Weights of a small mixture-of-experts language model, trained from scratch on English Wikipedia.
Size: 8 layers, width 256, vocabulary 32641, 50.1M parameters.
Experts: 64 experts in each of 7 layers, 64 SwiGLU neurons an expert, 4 picks a token.
Below are experts of layer 4 (counted from 0) of a mixture-of-experts language model. Rows are named router (the router's row for the expert), gate (a neuron's input weights, with its number), up (a neuron's input weights, with its number), down (a neuron's output weights, with its number) and show model dimensions 0-255. Each number is 500 + 40 x the weight over its row's rms, rounded and kept within 0 to 999. Numbers have three digits each.
After each expert's rows: "gets" lists some tokens that make up at least twice as much of what it gets as of all text; "comes before" lists some tokens at least twice as common just after its tokens as in all text. This comes from a sample of Wikipedia text that the model never trained on. Tokens count by the router's weight.

# expert 26
router:492475546473577500575516440486490577435517488492491481505489512486447447504478533577557443511590567495437528507524444581529491508536473527508409451547495517526548540450462492491480498573498486487563419460566486535502468412500526430496507465410557438521533425498548541473468490548497550566484552511530509528485420558495481514493478513478431479472426426506481514528410472520441514504535474463493508469527466450473590465481529538474464473495492481471512477521469559526445488522508532523493508609502437462500558531381564521538457489495495473518519517516547492404525553428487505522449483505500446468486492477477575521546480526445473513525520540484467464589511479473494513547448468456479538518526529483482508561553553480524482521429541524482497518487455478519514518567530536
gate1:486525601500418522523510431508487534461516458506494447428478510491480507499528435433572456548477532465497448518490541465446464400521499475497452527506517484563450502517501519506397483436417601470419484477534540471530551486531451510504451501522485562575561478538486506510476469581514482526457487438480526544540458547490507525559452518441474501532465503501524432506495597494466548498497491491571526533391449475533457540482439471518486532466502584513414490493467519558426565488485469446467504491530496424465509572500543530540501513529504438506475526524474506513469484541532537536518480541496458507581503560458487557502513477388502490475473472479532450506466470483492591492466521457508462502517485554504465465482467499507545484445559569501492511524480412566449526492515500
up1:516566557487579507519472506534464464521452415517532534561482547536517554475566481492563520567557493537529544518431556502520462468607484469470530525445499576473503545471499535525493523484499506547487473489480499417487508477486533541513454540532562538474515510501440519421470557476530545526493514412510486386474513521467481501452563507523500457513425486572501476525481538468432511464419500485525488428432506549520484487516494529543466480485513526482476521516478501506509483550494470491469600474526479494431540494524501536466536368525539485493515518536446532495481510472474514557429536432435471485491548480523469475489544477498566430442478493529452435497528500504515571493554464583574496461532491506429502497559542483463544517526530504605484499480497583561439509584504468
down1:501453483534480489409568528564463517434449575493495545561527524466494481537461425505538492525454529486514491503513468500544463540549448472477526520587460576496508479484527498440556496499531509528501554492512473502444477539481510540489476518545533600488427520513485489512479513483550600508512627521511495428506475514512507464497539425528547488481481563441464470460531489482528443458533580504485502445629627497507520494523471535450510541501473484485504478515526543495548537465498444502455462469525496522461498513504388508432479481459535487487453493567510535438574472594472504542539493485450519468490535505501515519442549477428497482517591498502505501528515570405486540534484472472517449524512545457474503426494476507496462546481467579520459476448599475485500487493543482
gets: "\n", ". ", "\n\n", ".", ", ", "\n  "
comes before: "- ", "| ", "The ", "\n\n", "In ", "He "

# expert 53
router:553447561518508573474503413459476465445523503472488571496517531443458476548536594501523526524542605421464505484491468573550558493556574480543468524579512536506545527464504450533531513430509557451457503570603552536459484529512496508418495527496468462473490538516508524448532502546517544565485516472501533490496525547464442550496550483515510472506513450497541533507543538561538557499429555573538517524535528475522450575484487525509483544475531516463511501526503418495455516535457563482522457548457415560508470493504493481492424508423490501507444481523499542502505561447519531529409521512509510542527493503504547512459520536505479476474476535466548463512517470434488527538466581549512550490491511494530450464427515533514551422549562560476512426488517587500498505485580555
gate3:467513544565473523447456430468514497452531419456459362465436473391462511460453509490561597489481496477493470654532516531528525548474540526475463537515502470539471472531536595451456459525493523485521492523503479386432523499466481470464513518510453528490514466524520437486500498482434479496499462490568545459487545490514497512539487520504505490462600440501525523468508522500535508525480500436477536485509477491441494448566456526474480436510532587502482447544502477554521486488560541453552555481480431534480460560513525522442544429493484470509467492539497516468550419506495483451511493532535531498449423520408467519478536542463515473473493553421542563513517510428468468506528480485541521483541458496511501483436543509464523518557475543534498515448472556477558552510537484
up3:446483498507522543431569518515491412466483518614503507525495510488456475546524509432524553492489416478530468450530445468534536442515418522474556495465474501536495537549450541472493435516477524529580472490551482509431570498499534453493566489609551547498529512498478503495535508510520501506496556471489505457506548456501447481533528512493504505452522482455459524598478454513513417542517471543484547492546468517451560515406463457506480599443497526514531514493495486461507482570451495540498504468506480520451516456429442498514470453493452471461491498486525480553461470450445447549392442546480540506480427483486446541509519471475622429453490517481478546498571546471458536462485532505461476542500483467509526439432437518534489560452503486553554452452548490529570546518523508
down3:567532445533589489496521505464472509555439556494469478591498512537480497555469528556529520528522483528498514496502499535511499462477484468507461478495536491453512500490506546560505555482521476577529481497512486511441498507535571517490548546547470492528508499539405566504457531472445497510492567512490513527472539482448519502512601510498442464484528506526478465564490486499457536498555500531505455487446589447511557438436446462547510498498490476525573529452528546499405556480424553492455510491504414465421478505462573532497482469473524553521460483444536500487519547434495507565486438531442482529584573543508570460493582521403500490516477403459522477483466466475479469541519444494581518532487500459494484518488515511468498438455522481466491580464470447474561492467605607
gets: "- ", "\n", "–", "(", ": ", " "
comes before: "- ", "| ", ": ", "201", "202", "• "

# expert 59
router:551466523488485590580482505533469503504503528560468516565487508500484472507532454522463551499532492441501532510493483647534521491577530503519436543515478438431478444449514502491492503489510482505425509561504513477449424490520523514452486450451479497482602556566551480459432572553525507543468544547583509488588495506512513470415560495444535479564462455536517520561490479502471513445507530531465501585550426488486545517506480553491528569464502460425528506450453495530486434519505541500529507558509417430500436498454510520484493476523534435460452610535497521534501520463535498489484493409478491550504433494551523545487468495472547421563539517487531498505515478499426485479498473535528513492562512542576427510492510529546504474502553527516527465477447448533510526456481538
gate1:495509582470450570535527476573517514480528477487556477436523574470522412562475429467531496523519483505471475468505494524446501485552526488457533525578482498539494528533527464511398469464468560503491506485523548485513542486586502493553505535514541575542541429518521501534454499534531483474435509423495491509466464561483532538517433528470494523546463465483467487446459584516520539517505509489526464551424457480572459487483431507516477529432547528542396486484530506491500534433506472466469510576486497491457429580519486542485452523539426432485474464515488444567471467548515575542450491516528504536541502595526516564486475460448486488472376509508529505482468473419424550470494514461495492553505445540530435464529468525483531514492476541474466547479477430567504505448461544
up1:489536512478508541492506504501483456543505447539517541575432543523489534481532483502524509580496499493439566530489577527605453492581478438443536505432531558421482500509451512535523544485504562481463435539530509440502482496513529487564470532504552545467575534556497540491512573481526525528526540451490495399479514519430485464439535490501530442516487496574541467502441522474490520440454545496524508427429537518505510508552470530514476492482517487444493519537500497492546510556503470476525580474494502538436490507479532505511579390526521447496439461460412546476436520462525580506431493420439463499533551428528461479489583478513580509468503513504486451492556487470588530478543517546586466497524527536456525449516515494459529509488566512569462461479489564506443514532470487
down1:490434504525451547440551501494418552478489480496506524509406526450398451605457441471521516521462509473455463535493457527476516520546488523506537551612541534477527493482521507454534479525503509481541432510531499507465505495466527551509534536538530604484406489515549525491474537471547528580554640514479532522507489429564529462508534521494490443548484545503449448458520516514508454526530535485548478457510544518556505466480529483547446587463535464514505527527490501466496520516498485492433437529473476476438517575514448509424506517458520548519487520555504527470489515559462477543534535475520539446490485536476499487544532476490486554434545553450510513493501562401487560540480428482467471521486514539498397459572462578527467486523513515533537522473575447449461503534545487
gets: "4", "5", "6", "3", "8", "6 "
comes before: "| ", "\n", "–", ") ", ")", "|"

# expert 54
router:522542474462509545589520469451409539502504458487527493504560507502551430533510472529524534459545466431530532528507466475520561464515504515524541509569536478427488478462499436487483518545498447506578456575455556447431532489488498475481526490397499494575534444548529488532502556439469582603463541510479524483483486535578488538477503504589527495464493481518499521527504519476555573529507554558489451518501399482553431438542502503508506490471593475542520540461511493554495535510540510466512576512421480489474461424493467508481513492470498479541477552459511466537534541512464460520501541439553435433461523503468518535414460474526491490524543525443537503470512473490494561562465520474396551487546504499551394504490502533489509470452491504469579491457575535529529519546505518
gate2:432469448513473564514513502494475516433553451539575533485457456538418540449517492520443422542454529478469476478512453442523591467514471535512541477562492563450506494491500499505451520560473479486458471430540524440524517533502564479483481519447497476444470552548512508568558512493516459513565394465550545512584411509503501554492516460466550454467499499534541490500527426476576485527507518504514494494507513534507493501465491533537449520526523517455467511534533505494463600427464507519545479491507537486449515506449484516480495467503477488523570525585532528539495553513445544499537479579441499529433519485537491405533447495457464446496511496533480499543615487548425510551547527557565485470529562501452437505517466473562519523543450540551415449543465561478554485470477509
up2:535505494505515462494553511576519413491484492564429497527420527546528508504415525469456464462535531513547466508541574497503507464546458483497477541535442509541502509498551539423482589442520521443449468530439420534509490432470509472488475486471443533548510564500511560552551551481511465509572566579440478521564511557446515510588561434510488497559520576514492432427517502488435548479465589468476496503474471499496581531492526482511504580526476452548559538538400496490499512436440492496481528482523500525468406553416507543458568481508509507478442436489490524537499610495510467491490484534516533489497506455463504464544578541445482479437476528488471524515480503492598552495532504471503428502464515466529508473524493495496520552497471495434502457536511495482463495521474483
down2:471486481490502483403447483534473468585562497507528504520532505498479426483530560512456458505440473460498523443530446486550545476490519427458509505473473487438515524510429493507472491562456493545518440526521540457505494481511463485509471462469487539473518560507524479490521571495509513548507364471558475525567490561559562498521497522553588507547363483593504515487482450464503533544526509576395460586516452493493504518481505426491446425455473498540457451480450508530503515549496508477492509475507506538524547456455474531476529563506463596541499518509511408510612549481499515507493477549479535492509456502486510501510457465474569476483520498572486449503513472506470540528526473510452441511519539503489477512536501434460408493524482554464377474468440529520533472513545528
gets: "| ", "|", "–", "; ", "°", "/ "
comes before: ": ", "| ", "\n", "|", " ", "=="

# expert 32
router:529534594420559531515445549428519491539499495424433446552500494503504455524552492567575570519470506425449566456471472530465515444504494571555477478493461508515513547469463497472521519437515497472505543493613474498517522446566487467524466487450468509444478545491532516545470499547473553516430509525491556471472500536510370450482515520436472527512433421508496545515572566515544537498505488495508526500505490512511480539538499547472459556450472478450464508538497480533499445490546457543481477550515472473432504509471549519552420536480442433522523518572527481455489490514543523497543479474485460524524480547567585481449449537422499481530452514439561452548440497471413518525447502530504487529512459502563444527480570482479513492492552504512491492523421459452550540471543449
gate0:507525559509466473522500543534425549534486490500533536516489461495483496529409486462539500492426444525496531547535597492502512526557550509528482467532501534491470516496469536461493509527538527528472456554478434532473482506496568467443487475438391512475504561491424527490494522471506594464533588504491464451493516479469553501576530522489530512506561528503476588523494520535544522549471508520505456515543464440518599568489517514512559460482537486537480447487491496545454500451578417483535428470503421587464470544571456541408476517504551460556487490533497457575501474476508510467531533498552477456486454449525541425489494499525509492547493466481435569492511466608487520507500536518482473505495465497459422541493485447527489463503468556539505566493509431463485436373461477
up0:507483521468530478459521521524524490435564432506517563523461465425495425508564455535497470455546535489452513470509421468506548504440518523526433506518496451536461475489538456541476529537525590468507527525474437471481487433472529467421505495513533481510519476465516603424496500524472554514476518502558510447479517552505509517502522535552461485505513513518528503500465475496479473455493452508520443556515509504478589540483546523577470551554544479494546528538574506540464515571547543510399545505449490526390501513452514479441536582518525511491556521498476446494478492515389530398513579487497392501480515497453565441482572466473509427530450471524485535480501531515527553544524429521547492446585508470443492450468458467569523481449445553548482503527492488540474484496493543
down0:531515554518477524592545558547459516446463473489446455497504474485436501428509556527474479462531532487554516489487540518416472585497426486471416443498512426508439507467481546448532480518502466476515381469516559483523517500490445472474441489439521418510545414521462605507448468556521516416517403473521511542449469488455551450469527534467537481507515527499412550486503473543510553482485490498530533533495493519479454488550470520488554522486486555511433412494555405491532485472492487499496529479505549536504505524592535430517476502481476514524481497478423495495585420461464543489539480477454513514467445455545511579432468562484495550550523497541516486542481538447501544474539575518524475526492500512485488499507475535486467490560436541496509513490463391509490517502551496
gets: "\n", "- ", ": ", "==", "===", ")"
comes before: "- ", "\n", "\n\n", ": ", "=", "Born"

# expert 23
router:460436511477530543524532515423471497581483611578503515476475530529486541434521479535519502488411541490381541487536519543424514526463516493497406473492544546480506529502508439446436546457568548426478494414509499496516433501481532488503488427487526527506528612528526487455462522453490555494473522519539500496541507477438480476520557532480508429458477429513493433517540517469528540529518571512489472487496489461523536545508528531524470516511496482421540543571417542437528488539469523546561528516521525495483534465490483572554504470513468468575503465520528522484475523459522472453563450490431484447491489526513513478552488528474511423549519565477590419520487487496488435514463481547444466523547557529547411488464528465550516470454470495562529468479434545483498504498542453
gate9:490430519465476450443478515539491509634505536487545536501439470538512492518448487463417502398588467522423463483508506454483481490532481544512540496490521527565492557512500568489444502482524492445438490571521455447559484522529453548487567496525505497516545469508495484493605516490541453537519513530541472508502500454547551513525433453499590473483561525545476477543451446546588507396469487499501551484488489523496559508507508540451503550495416451458470577493439473534558569567523509475564527591436508555478574541536498507522487454434496512517443463466515566506492475528491542473537451501526526483524502518549493437556507517473461513447565541429544515574492454529496546512465511482495501556534451520529503487459501516516501510515520491535466468595557493430495482511451519
up9:489473520548528497523559473431496573436508559529512497447531442455511488442498503484464472488566487521545530525485541484433470463469507471481513503576521411440510508459485476467475538501473510567460556518545431581478481570521538541473511452550462507407440432524574550478488452482443485451560498483405431513524577471475506550522452518480487517470510486483530528525544562472485496487500512499484460492496426460551455522533534511501566517516464507478537578455547516578539492489497565435513503415484443513535570469559504507547455450457468584445582413422478443489474509542478491483537508462517534494467481496454486465512496540506474458523541535496550472531515538498514558553496578475490450490522541453552594544464450544445506495521490536441521478397468496530498512482481494
down9:387477454550581414476535580457515502591488534493420509517447448437554549558441489515522478517472535541496483556532523474478510508520452547510415496448476475491509469527531473483467441525552533500508460459472528446535523523449481436528485467516504469560488450501555464482445487505518434472544346512474556497544528486528473431464475554500478544534510552548510590522578493482504510502457538469572568486499487527449556515510573468416548523458497472470537488515502505558534456533482522514603520505495463550484460493516513559499449530537493473487495474555484535472493490524544495503463429514526477599446500483510435464478467552518399525476542498502478523534467521490517486526531540504523487492481523479557541444542482573502471479507509505556509435427522487528517450418515497
gets: "| ", "|", "; ", "– ", "); ", ": "
comes before: " ", "\n", "0 ", "1", "— ", "1 "

# expert 24
router:492474539412537543477516472537528479572525534586454490560473497493471489460509470499543491520496567502423524423500497515534503447527476529510501500474418536440504424474489530503366539469490563449510395551552465511541505479466543416432504442499436490468466535477493489487505556582569486510532540516530534445507492531548384560511464452526544459482525453479511486482527475509525474512443535454465471503490484492507585472572512544523508572510539484468537497452467428469498414504537530551602520520495462443553470507459428524529500486468516473532491508524493527498468533514493532528548477462528438507434446455455399542491510470482546486528485565544531476537495520448503482577455441523502494503578546505502455497488523515521555511546554436552570488505509525493495507547506479
gate0:489518538529498491548478507523456469535510512482506503542476472537486503511412470505507511495454468566475489506483553469505517530532522518574528481546491479501472520558457550493459561495516521487497499570470488524497478494476587446446471480470429475481528527455474539463425450513518539484524535500498445505485485455439554495580520446508560492509510489520522530489474489504517511524512493540510448552539446457490584571533513524521590465485507473544493459488473518579465479462605445456541390481430451536479478561529428503448472508526536442549511507559520506530480549430482512457487547469546447511542493448490489414492464489499518492561540420498443517566500470567502506527541538506462449550510484511425415595461497492556532469558520530563546584528514401489470442385439463
up0:483468506489534439486525486531538501422566435517476555500496485481484442465612483527521506464548530464461558505495488471533528520461490519493450524526449450526447464498526470544415501571514595450554510501473455506560477438474534465413492458511536470502496493498503544501464490513490494473456485506587539450506517501472506492517532493544508511495479541529561564480501469486510465477526464531502413572539454523499543560484536521603493526487522493496530495539562487484490476536573510506427540500426497515389535505485526522462552531464455523494530495491430460507461572554400500406483541488485442487471555470439547467494575506493533408557452438534481518463470553503521517548478452512547478455575464446486462450453498493589514470464448530558483516535481504546429415454468520
down0:492533533490478553562569544537500463488453488513468473528459477498484529436524517505431515389477547443518495515463517472526468541536460461460483465509507419560425533472481532448529501517514470518454380502489475483510493484465461451457458495439476460538514432516475542531492489544517497359441437421461528537505484469497506449472461534481493473533493483531414505480504554521533557481506526489461535483504489466387467499565491516465524528459518499536413454484526444499554530510512445555560551489505520525514525470605538446484523504518532479518498492463462484497532496529423523472559438489461530504443495463567518546434484538457538544570438484472496549542514515421577525460537515559533490478556484520510526527472504560483478485582434504469497484440427430542554549479485485
gets: "| ", "1", "2", " ", "3", "4"
comes before: ".", ",", "–", ". ", "th ", ":"

# expert 41
router:514450484481490529502444483455469478594486520510485462475477490546481456510534417520494514531479540437422472490544450506586518525498547572580515476486546516459455451442468498421504442490493487476467483523559480412474457394461567530526520484537501517492506511566541517498554463499545515514500521485513467502523522519518461523579464474495510465494538478545512428515546483469481485464520444466414575435441456459527480456560602483457480509461499424437482526497464437538504474518506513535564562478491471474495540434463505489541440487522461489563432574450512525477507549485509491497493490491535441488415457461533428522462495492478414460510461533443546480545504456527449510486452568556439465533531485534524461508560575509548523432536593526485518527533558481514461516534435517
gate2:477459474510496571485476480502514472439552446486574540493420412515416504459496454483450397520474556528500492445482449415516575451532430516527539469551491527497535540506459499470434576558473542501459488459512521415516532505455538482483505516457476513440481504524487537483511534474498510497527398488491526520550404523478530515517452436474516413515506519543478506533540468449552478518449522470539511568486583507462486508512499518545451475507492509474476468558531490540489601441461531499528483480493555504493528498406433503467510451531445505496522539547506489538509548511487533475527490588512505491430550470559497446529453485449460487525490526529457513538578487535436474573520534564553489545522534579470417517432488469535536520532450531521446456565445496479576501500459487
up2:561486474509530477516550539562496365485523489574449481489437500586486495502452495486502458484493491503547502511522633499527531471515448527498511521531409456531474476440487539418455591470547507440434494526476484527485486413448517474492429529481478513588532542483535559490546508459467461509596556567538500536552539492485500540546563491508449491511517556458493417441493498496457548489504570486449494505483522512497529546447481486499544508480523451579499587518383529474474533423436469485509501489525506526512395537408506484491581484491563546523438440498459491512468581501552454513497486465462494492482515468501474467507557578455515503465446539493510523510469475484549527528545506490509437507470527461513513499515499533532475545481497468451511446539519497464497463530461482
down2:437523424439493537433452513513458474538516503547574507512501498471520434449553489523453493513504466501506514432547381489574501500495507515478489458493493493453547492502451538512495493609475536526491513503526561460464543542553486521543437467454442571463495545476511435503558527540518525486531336480558481464547407517502529533502511518493566511506401493579484526484442481443517538481553526552459409583530459463502494493554502471523422436486458504461496487545507469506482512554490498481466510479483515525513497450456480517507522531525443563513520500498525451505565569501485449496458522593495503430480499446488453450497518439452497495454514493582481468518449493501498471496550486502536513497520570540497485476517526444529403519535470540543452513511463570511571501569519532
gets: " ", "| ", "0 ", ".", ",", "% "
comes before: "| ", "|", "0 ", ".", " ", "1 "

# expert 46
router:513494560501539537529524541474483547462468551514524534481492560538477516530485409521536549456483558451455542523491456525554499416463583558519443511560501451508530465501443393502510547426456420488534517462481505491505401502457479530453493500553472505488476533514542492444511482538543508468500527530518527539446524447549453528519474576501486515469507477492567492456523523498488504515422553507466544458502412477482474497540508520460475513456486466411504556508485459451476495455610463466495595521440494468469457537461480500631453502467476480542518515573470506479498544419513496531493478388608515490451437467595474509485491502520511490554547576495504462513494478475475497531469500499571510557466539519507494526516488548512568476521481537529536453460477493522508583449527471
gate2:407437441541506550491484484462490519409518457456552549456465434518463499427497459521482437514438530509472470481496441417521556491511452515531565524561492531429486526459486517502443552562470488507488438417527540391505542534476572535480503514466480527434467518548558510517518519496477454547503408497504523510568415492507517547575493457478503467460495501474487507502528447470559489527505501501526477567492543495453502503520490526513451511514494514495449465557485527527437586415467514487506512521465538498459528509421468538413532448505431480516516530542510464536512590475475560490536511547478484497475525460565504455522431447437436478527522504529469497528587490546445537552544509558565515492543488524470469528479497506561518520560420555541421476530468522490548566494474493
up2:492461488504555452503549527570505396477490490530421527502478526544476531483441472507491483461538460476571497548494529449512519459507482506482507545516463486531520485493488523429470577459515511392445510504492431478507465395437509461481470507450472503568563516454537566490539532440494472509558514568473485489541550538493516551549530461498442450498508552508491418487467478475437525467489613489474468505485497518517555556428513478542552541516479454559506573545425517477452527449400495495475537460560518571508418556451456558518557473461556457467440463512521485502458567463538454511506426486489492504478469489515460427512583542445483484499468529465510526539485450468581521480595463502558465476478531429504494482464483512547493530465470437492473466515502486468527469528476462
down2:479470458410506505451484544548449486564519499506560537508499539506536439476537541537504508522501465492479448406536402484505528491524532473461512483495553533487514516553463506515498535538526515524514496489506563468477551499521487500547388503458444493458508487474490462498591473547484514485509366488587504471584493537507529527481528485494585511544411510591485542503487486441512546517562506541482484575538459542519578508489565495474487446509434489493447499517477475534498510520455483494541548527526543512474523452493501474472510518539454533497439496508483426484592534499500500495459468564408494503509517426520512452443487485456539463534497479548460434535522501504457525518539512541544444515554562505462523454526523403500450547520476596501412529492443569533562447568534564
gets: "201", "200", "202", "199", "198", "197"
comes before: "0", "8", "5", "9", "4", "7"

# expert 55
router:487508593489543497588512510495489491501435508529510522524499534512530484532528447489492580483566495495553556491494504526532569459478530583511443493489519492525510551447531386516512550450554478505544530470491505519491493490475566456429527513496441483537392518533493553460448478547472558534483561500502530542494485505504453507476429542476494467484583488436518458431492489540505480487504527524469571556472564524518450505539544576429529507449447526514517580488475447428505457456522527495538458517522464454478446550512438545473504465473484512600451474541510536534550502499504492542591404416507493434458509392532505493474516545424522425539445519421528467523463495480515475557437497523472465510534574510484529474475541510515537565477508421547532468511479531496483532527487516
gate0:486535583467494410534477510561434498539532502496493458554524428488508508481455483485541498504499482571493502544519579516514510536545534505580492511529511520509454519489537534467482512510517493502499462516431468546493550509503529446478519480466415509466490573514476554483483479460490513483521605559481471476505468473495539504577515463505557534536557549530509541468481501520493526571475502547528437548505452443520552560457538556491600472460443500508461453438462527525461542516584463439518404458402455564473475546571455512489457500513574453517514492499477455569511544470487474480515550505510483477520524413530524449442446514524553436565496453504499525548507485587505497565536554501466485499529504488537434583484503471490477441502488525579516564511482416530490476385490454
up0:476533549463518462442495510510516505427582432532512517486501479446504422491577492520534483460581558484481534492499474487545515487491534540524443517514458473529430489499536483551460489569544569463527520549439470466507516406484545473441522501541583488512502527497490580430482468532462546491434523450612515420478526524513484500503524526540482469471513531502567538506513483521497455485494436533502454573490462517511551552438491521566507495491526480500533529561547534484520489579557520511435581497456487527408542503464542508466522533462538512447529536532452453502551536528392541426504523461483450531481558472506535467480582476498536380533462482526500547469521525481505552556523478521564477497587490457495517455462484466584512466480425527510475512531472512521431431474496487
down0:483483509487472507588522550517489489502440509517484491508475478480527542402506478486415507428524527447526482520519542472451453535525453508459437469496528438525452528506421510454495485458474507498521479466519521467510520451479468494429489469467479450480540402531437558489537492505545554431507421408468604516498471466486537437498543526460518459515492488506431501486469522527539557446455502448487559509523545507454458449542458492455570493474493500479419416513547490489553510472510459566535501458434515518496515460580553439490471506583533488509493473501428511455487419471496555418529473533532520521419497453543518552404494504514507500517474469485494508587466533433502506518579566560546472465523436504507510472455512494509487429547524524433443501430453434531478490514500438
gets: "'", "==", "a", "===", "i", "o"
comes before: ", ", "s ", "\n", ". ", "\n\n", "; "

# expert 61
router:503455543511558502504495449442483509494521518545472536540474493537410488570569460514494526387451478498451492479473419497540568526534466525540461549559428491496472456493513509434496564514528452456497525534528456429500490443394541465467501488490417510442529535515521509540550511578484549480510588488465577544530463524453469517554462497468450460543518487580514498486491531513511553427501526502513499519521462452461485507502525521441460500522439491462489612480433515469509413557463538462555465472562488484430453454472351503596512470469535475560499508492514555444438507456550497510487411468509418454510434453543513523459484511505495443533499490511541514492523445508518515532539507532460474491522492465482508506501529528459458498566514471495501486477464539514498565486516529
gate2:424443450548495559480478461480524526437547479494579536478434448539460505473501450487439459502446545508465474483519443454532553480505468473524539462541487520513508532507446516464462609534505489517485454429514524417486490527488562518503524501442514513452471473500526559476498542469464458469526445465510519532579418490495513543516478436496576458496485480543475487536569461492555524546432507521547495531504540472462508483462490497548478493495546490495485476580482510538462590417466536535481484463520550486443537479399448548478523475519476458488502576563548536529502541508435509502546501556462479547482495482556467429486434445440454461506490515509474503551589505511452481583529563539553510502538531513486454489464414479539514507547406522567433453555443514490591505513480470
up2:518469489518514467524551523563477402450458453547419506523450483510489529497396477495544453481493483492594490551511577504543533434488461467503487529522453454559497478467523484453495589465557497442471492492480449487520488413453535434470420498464474557543505532477530596497538563447468472492559552596483490507544522503510529521557528440512469523545543549519484432487498494445471530467475585452461437489521491540508540556477530521515551583525555469563490548555461508474473516447476468473486541483569470591497424558467515495481582449489548509499413476499492480517449550463518463472489471497514530459509515482505467417526577566497486482451438553452549518529485507500553542543533508495523428473502510480545528495497488534535497540480450478452495473518528494429471486506431469
down2:448495415440540520500489504526483476558540449551576504496504497474519469465579525552477506526442464466455507466556429469553539480534549477450507485497557504454487518467439534506480448584469496529481447497478524469486566508551480457554410507490439521463541512491490478516570553546504467529541364477571497465584457518483550494498490486493554469544449492597505506494488496459515538507526463632398468565547462507470528507507501462525434456489432463471464515510488460571496528518458518471485477544472471528510510444475492501487489534526455593522500474491535420525612501467460508474466518528471497488512497468505484456454507458431537495520505473550518494524513499443475465540546476525482491492543558538518505480509502435511442598457478553501416513506460579494530502535582524
gets: "|", ")", "| ", " ", "0 ", ") "
comes before: "\n", "| ", "|", "; ", ".", ") "

# expert 12
router:524526480469522538544530468498508579528397532547540496476466465548523432473506518533571527482475532436421542447479503532498499596497501542514488538575566492503505540471475544533491508454501449514485491499499500532534468429479546440449571543512463508470444559562525581519561480574494535464493558504548469562554464556412494490557452470538580534541548483487496483578498509525505520391535494513477528466538530530544470545499517559400492564575490430459516476509547476534483487488561497524505522555475505500494554523455540617508467449455512512570482458573522458520494486456537516449500476451565518481489509562464551485482470524518522493510486462477521522497484419451533508532483447546543503467522533483534487550448536507616523521524575446523496479503455475543529484508517496
gate0:493539557495499449513465539542466522529489505528454492546465454515508501481440487502573503477496462519456523545498584489494504507553511537544475487548520529507434509498466529499440578516494472505467457522495415529467524538483559453447499511476414515510456535522443532504458493476532538508579567523467468479536521437455524500576510434513538518520563493586547563500469517507503485561440476547509405517531470431487547556486557505451604443473458507523461443486500480553452532485537427455544388466427444570463502531510457481462466507484577447572527504560473451539467492426479526462567573457549471486513501471540521412498484484482524502584483457465495554522534447546502514512535542505478502503475466552471457519528504481516501474510499538562495520512507400522491480382470475
up0:479549522452530478466497497489518516442510455548478524489466468413469425500576479554530500466551557516492501484507460473579500524477510530521446547548454471547467480514518485572440503560499587424555525486485461471507504425478522495444477517514524478533528518496546621448452493536479555502469510467594551428498514495480499471511501506545459449517499504524490517519482483508513456454480405512499451566492490544490561569481519506557500539510506456473544518557541496517519522546559502485419548490477527509388492486478502487462531527484495523512514508505470455489472526508422533418523507465489432521469598447468544473484596441441521377544461405493479536497531525498504520571536491491560457447555478450466507468488468492598512461459477559500527532541427493534454442483506527
down0:495538501538462463584567542490523485500448519471438533488493478475442505441493498506435484455498550462537485510497543500535487542493433498414454464503585425525462475560468481456522507487523463483536418472465544456507530466483472491452507507468507436493541444536510582485516465501552525446468457413491517532452438498487519457518547564473528490467538544538410489476465567549571542486470514470511542547546489479463455533535443478489592510478521494513448442498561487510583558480477419522473508448509560542473503500551536439496523508546433543536538470520431524501548493513495554431546476489534501559442515441532451587486518512506512478580497445487455530603505502458495557564530526553565473521537494504517470467465509555493537481530466453429544491427478430526542536493567502
gets: ".", "s", "season", "ing", "time", "ed"
comes before: ", ", ". ", "\n\n", ".", "\n", "\" "